{"d_expert": 144, "moe_layers": [1, 2, 3, 4, 5, 6, 7, 8, 9, 10, 11, 12, 13], "router_score": "softmax", "vocab_size": 2048, "norm": "rmsnorm", "tie_embeddings": false, "optimizer": "muon", "beta1": 0.95, "train_tokens": 342400000, "dataset": "wikipedia_en"}
Below are experts of layer 4 (counted from 0) of a mixture-of-experts language model. Rows are named router (the router's row for the expert), gate (a neuron's input weights, with its number), up (a neuron's input weights, with its number) and show model dimensions 0-159. Each number is 200 + 30 x the weight over its row's rms, rounded and kept within 0 to 999.
Before each expert's rows: "gets" lists some tokens that make up at least twice as much of what it gets as of all text. This comes from a sample of Wikipedia text that the model never trained on. Tokens count by the router's weight.

# expert 25
gets: " B", " b", " T", "B", " t", " J"
router,225,224,197,142,233,189,171,211,233,166,230,187,173,220,196,267,227,181,178,209,174,220,156,259,186,212,216,187,178,182,158,232,260,231,251,175,254,192,145,174,163,203,209,136,190,232,181,167,220,163,211,144,204,205,187,218,149,257,248,210,195,215,215,180,192,180,211,173,180,247,168,183,226,174,185,240,189,179,197,166,217,178,212,237,203,242,162,257,181,231,200,186,208,208,184,168,194,220,211,163,203,180,175,172,174,160,260,180,180,174,183,155,191,217,234,221,159,227,171,123,143,185,218,150,192,228,219,189,204,211,202,249,234,209,239,228,135,190,199,163,211,153,210,238,197,245,215,173,225,220,227,183,189,211,184,240,215,236,197,196
gate0,249,219,208,206,212,248,187,166,141,203,215,242,167,216,233,195,193,239,229,177,193,255,205,171,181,186,160,208,211,222,190,223,179,159,232,222,230,194,248,134,205,209,182,209,179,219,154,223,123,197,253,190,139,141,143,209,226,199,194,219,197,243,271,238,189,179,172,170,193,212,214,185,173,190,191,189,191,179,165,250,247,203,225,181,171,191,228,239,173,200,215,204,219,197,220,201,172,263,223,165,191,242,160,215,177,248,245,249,170,217,241,230,187,226,138,260,267,204,211,191,190,220,195,156,139,187,230,219,202,219,228,203,198,221,187,204,197,225,219,215,199,183,229,229,225,198,254,226,157,236,179,178,217,201,190,160,204,219,203,236
up0,149,225,198,158,183,179,220,198,165,226,227,194,192,205,222,249,185,246,190,227,120,207,177,194,180,208,235,144,208,155,139,243,199,187,196,151,234,247,181,195,238,204,221,210,147,200,261,188,190,202,189,175,222,152,217,186,229,153,203,209,147,195,236,214,205,223,163,209,204,220,224,209,205,223,239,241,239,207,211,188,147,202,186,177,234,240,186,122,208,203,226,180,215,221,144,165,215,184,221,240,228,226,142,219,215,232,136,195,207,203,246,205,179,259,254,233,166,203,219,191,212,179,191,244,225,185,246,236,172,201,217,184,251,170,183,238,192,207,211,204,187,231,249,206,167,186,225,142,220,227,167,172,211,212,183,219,213,163,172,246

# expert 41
gets: " over", " of", " at", " in", " on", " In"
router,174,214,227,231,213,211,220,168,192,179,156,169,240,174,213,262,237,172,244,255,207,214,215,206,184,163,179,197,227,229,129,204,178,249,202,195,210,198,192,251,176,224,146,138,211,171,217,202,201,224,200,213,222,209,209,219,206,231,241,209,155,215,218,246,160,161,256,137,175,191,167,164,235,246,212,185,208,176,209,163,200,167,232,185,231,215,194,197,166,179,211,214,217,131,206,156,252,205,175,188,201,200,148,170,198,233,234,222,208,197,197,230,161,168,178,171,102,197,179,196,169,184,218,233,171,209,190,175,225,172,184,161,225,172,224,170,251,187,228,246,234,223,156,239,171,174,191,194,239,189,158,203,196,216,255,200,222,247,233,206
gate0,201,250,201,229,161,165,172,197,204,214,187,173,252,203,191,247,216,214,212,120,202,250,223,186,209,185,266,229,208,226,170,162,203,224,215,241,193,184,194,211,227,232,147,195,176,180,178,179,214,225,269,195,231,232,208,279,201,202,213,206,199,223,231,200,181,204,197,220,225,204,255,175,216,159,173,141,141,202,194,133,242,196,216,177,221,178,214,172,261,189,216,146,181,213,169,202,252,229,174,228,191,148,211,213,185,219,198,209,188,169,213,238,221,240,184,217,171,198,210,227,228,149,153,191,194,236,237,188,214,212,230,186,208,165,250,154,267,197,175,166,212,171,187,186,214,183,154,204,167,218,211,216,174,235,167,224,285,189,182,207
up0,170,193,232,180,240,204,192,244,176,156,212,198,192,129,243,177,191,164,157,215,162,185,183,155,194,226,162,238,196,184,231,214,170,140,191,139,202,196,226,138,180,177,245,206,193,159,193,237,171,144,197,157,167,192,248,169,183,187,163,177,194,187,171,234,222,200,236,176,193,198,204,256,195,167,200,172,226,182,180,226,214,205,248,182,175,139,172,246,152,215,224,211,206,158,215,194,219,220,185,172,167,246,284,185,226,185,192,184,230,193,241,193,208,214,151,182,159,194,210,225,187,236,215,210,167,194,119,216,194,229,150,229,200,216,217,220,180,160,169,215,203,199,181,256,221,255,193,230,201,167,219,171,200,189,208,181,134,221,228,226

# expert 24
gets: " in", " of", " from", " on", " to", " for"
router,201,201,201,251,159,224,207,209,195,173,149,185,161,170,228,186,185,239,172,195,175,170,221,183,182,185,151,177,197,172,209,186,250,235,225,238,187,148,154,251,141,192,179,186,247,195,246,148,147,249,163,259,184,179,174,207,199,217,226,233,148,226,260,218,209,185,194,177,168,154,160,232,193,173,205,208,236,172,204,220,244,206,181,161,128,187,222,213,227,170,228,190,155,161,208,211,168,242,181,164,219,175,223,211,229,228,176,232,209,237,169,196,217,206,189,171,177,204,222,187,219,231,223,231,195,175,209,170,232,226,247,194,219,177,200,225,223,184,199,255,185,221,202,231,256,199,180,236,155,158,175,218,245,198,231,184,193,240,274,161
gate0,212,209,168,208,180,162,181,196,233,195,141,196,185,197,201,174,151,196,197,165,204,185,215,199,210,183,208,208,157,171,230,223,171,190,184,224,252,180,144,218,122,192,227,146,213,234,233,209,184,244,212,133,216,193,233,167,236,181,181,186,194,213,274,179,171,200,152,210,226,199,216,183,197,271,246,166,192,258,180,182,194,184,198,230,188,190,185,216,209,206,183,200,223,200,233,235,194,176,202,226,205,204,171,174,211,167,214,197,207,253,181,241,142,270,232,209,148,205,182,271,217,185,166,258,202,176,221,258,201,158,185,169,187,250,227,174,160,179,155,202,205,219,221,254,208,119,209,193,205,176,200,211,166,197,226,149,205,177,235,161
up0,254,173,234,248,194,204,181,190,196,188,189,187,199,162,185,249,177,205,228,211,177,175,207,145,230,206,238,196,216,168,188,234,182,176,187,183,193,229,223,220,226,176,204,167,204,190,112,132,240,234,200,169,168,188,162,186,205,182,241,179,133,252,222,206,215,226,169,210,179,240,261,190,198,254,163,151,202,218,163,202,248,228,139,193,157,213,252,176,261,221,219,203,188,178,228,247,159,230,226,226,215,239,222,243,207,207,196,173,172,253,214,205,208,209,252,234,190,195,200,168,180,183,188,207,220,189,261,200,129,203,215,182,196,253,229,168,159,212,229,190,227,202,230,170,221,187,194,210,238,166,170,177,176,180,173,210,163,213,203,141

# expert 5
gets: " ", "–", "/", "-", "_{", "201"
router,188,199,182,245,200,175,171,234,197,160,182,127,248,179,183,189,186,244,218,187,200,184,155,242,199,207,158,208,212,145,220,191,216,203,196,261,208,187,218,225,223,233,233,215,213,161,175,167,240,241,155,225,165,215,162,187,199,181,234,204,225,182,226,207,165,253,238,161,242,134,251,186,173,228,161,208,167,159,203,189,173,171,159,181,187,280,210,225,223,248,210,148,192,253,211,241,201,188,190,164,257,197,199,217,197,165,144,184,180,191,140,204,196,238,184,219,199,190,247,134,218,214,251,177,184,196,206,228,189,148,184,191,223,225,210,179,190,218,220,186,196,216,189,158,218,206,176,161,250,179,248,210,226,163,222,227,184,199,152,216
gate0,172,174,213,143,181,136,187,173,246,162,167,202,172,193,178,203,278,172,205,183,160,181,249,236,276,174,229,221,203,203,156,237,250,193,194,187,213,158,267,237,217,178,258,165,203,214,162,230,173,230,206,287,206,166,174,169,228,180,222,209,192,191,172,204,176,206,192,149,224,237,151,191,219,155,161,191,235,132,190,204,170,164,172,235,225,161,216,207,211,182,179,208,208,182,174,215,149,232,231,179,176,232,202,193,183,227,224,196,177,160,196,204,192,180,153,189,260,197,189,145,227,194,184,211,176,214,205,211,209,193,210,204,211,209,233,168,250,179,236,233,205,201,164,227,175,192,240,217,157,216,211,194,194,178,254,173,178,231,187,162
up0,237,224,241,206,214,191,238,210,223,139,185,217,209,221,188,135,240,198,209,190,202,189,210,219,235,207,213,176,278,206,164,130,252,186,170,204,187,178,209,215,215,226,224,113,234,169,198,274,194,196,233,258,174,240,193,234,200,188,248,178,187,175,152,207,160,245,188,183,181,256,203,237,238,196,164,210,223,172,221,184,146,187,177,201,195,176,216,220,221,174,193,207,168,216,191,196,208,268,258,170,210,233,151,218,200,202,220,199,189,173,221,230,214,205,201,178,175,198,230,160,250,185,216,216,201,207,179,151,157,217,166,204,192,203,175,174,213,195,223,222,181,187,158,253,170,191,197,218,175,249,133,205,192,162,257,205,191,233,185,138

# expert 15
gets: " ", " (", "1", "2", "3", "6"
router,189,241,135,211,188,173,196,249,222,171,164,166,182,188,172,222,154,166,186,203,153,246,190,243,195,169,185,189,253,225,174,165,188,206,201,256,171,164,166,261,194,217,148,225,216,194,148,159,200,176,195,238,221,184,178,249,150,176,216,217,171,216,217,176,187,202,214,195,213,166,254,216,161,228,202,186,182,140,221,232,169,199,141,192,239,211,190,212,196,223,229,153,198,145,200,242,213,215,261,195,197,206,198,218,161,207,179,192,160,213,167,274,251,171,209,224,220,218,174,180,169,158,188,149,194,187,225,232,221,226,233,243,210,219,163,238,204,199,254,214,205,230,186,197,237,184,188,228,265,188,241,221,215,173,181,179,259,164,193,203
gate1,198,219,235,235,181,251,257,194,188,194,250,161,203,227,218,162,178,200,194,151,163,267,222,218,225,219,208,243,192,195,220,137,158,192,151,206,174,194,246,209,269,165,182,204,225,245,208,157,202,210,242,219,233,174,175,174,167,225,226,199,200,167,205,186,200,232,202,195,179,180,205,156,240,163,241,237,214,209,201,210,203,196,262,227,210,173,172,190,220,148,216,185,188,232,182,159,140,205,221,174,194,200,219,184,267,221,203,231,209,225,204,197,222,193,169,205,214,175,213,182,155,223,199,251,199,185,226,262,182,221,215,240,197,252,216,224,162,148,227,163,219,206,126,216,194,170,139,150,180,217,256,200,172,186,173,200,226,144,196,233
up1,183,207,259,222,205,245,234,120,215,178,162,206,202,238,212,159,245,198,219,257,184,209,148,175,178,199,194,213,196,190,205,213,252,221,218,233,244,96,156,170,207,149,172,227,203,173,193,181,219,213,199,212,202,212,212,201,153,190,226,169,174,185,195,229,212,235,199,181,151,193,172,230,209,159,184,214,221,155,208,120,169,202,213,180,227,235,198,177,196,184,240,206,200,202,214,274,182,202,214,174,243,212,158,234,225,182,217,239,217,244,188,239,220,167,195,223,254,186,184,230,192,168,181,254,141,223,163,216,192,164,170,214,148,203,205,222,241,180,178,208,176,184,185,159,247,153,248,166,225,186,211,192,167,171,214,207,201,155,191,198

# expert 11
gets: " ", " v", " list"
router,228,225,124,216,199,181,189,232,210,227,191,184,206,167,247,175,177,228,187,180,172,203,180,255,236,179,207,158,232,184,209,167,175,224,200,204,240,169,201,266,192,227,223,231,236,190,145,185,231,199,237,181,170,203,208,163,244,154,241,191,239,218,218,254,167,236,156,222,237,194,211,239,177,222,203,209,201,212,262,238,191,179,173,185,197,217,139,145,230,244,222,165,129,223,204,192,158,199,202,208,198,191,237,252,147,204,159,179,208,174,193,157,214,176,241,224,255,261,154,180,158,171,201,183,229,199,216,210,177,227,157,190,242,212,186,180,220,203,190,223,194,169,160,171,234,211,200,176,192,175,252,229,225,191,216,142,225,151,208,194
gate0,140,163,190,222,226,179,130,171,171,233,171,178,177,218,237,236,215,201,192,214,215,150,252,177,256,208,269,212,205,222,201,199,249,177,236,180,219,166,195,184,210,209,192,222,251,195,202,151,205,244,211,191,223,136,185,180,215,176,233,178,229,189,194,224,227,210,174,181,200,202,201,275,150,197,181,241,207,167,219,218,233,128,171,154,239,201,185,227,199,213,207,173,180,177,240,166,210,208,208,209,165,165,186,232,180,196,198,192,201,212,239,185,191,163,185,170,210,189,212,214,230,200,182,179,231,175,163,186,247,238,200,246,147,226,196,213,194,194,230,208,258,247,119,203,167,192,232,175,204,191,191,206,122,178,220,194,154,206,121,229
up0,187,191,177,156,243,226,249,206,165,163,156,245,174,237,168,175,175,219,186,216,197,137,182,286,237,173,196,135,238,226,202,146,213,167,224,216,171,208,157,204,177,183,222,192,213,183,166,181,201,220,192,217,182,174,217,225,212,185,152,160,182,221,199,193,169,239,192,210,278,204,180,167,211,243,192,159,201,194,160,192,242,200,222,142,176,175,227,229,164,190,265,193,201,201,217,163,186,156,219,232,247,152,155,245,184,210,215,221,176,199,200,170,181,187,160,174,222,231,231,209,241,200,250,233,212,204,213,209,234,133,227,145,240,247,182,165,208,176,198,161,241,219,216,197,219,189,146,227,207,205,194,203,197,210,168,209,166,178,240,169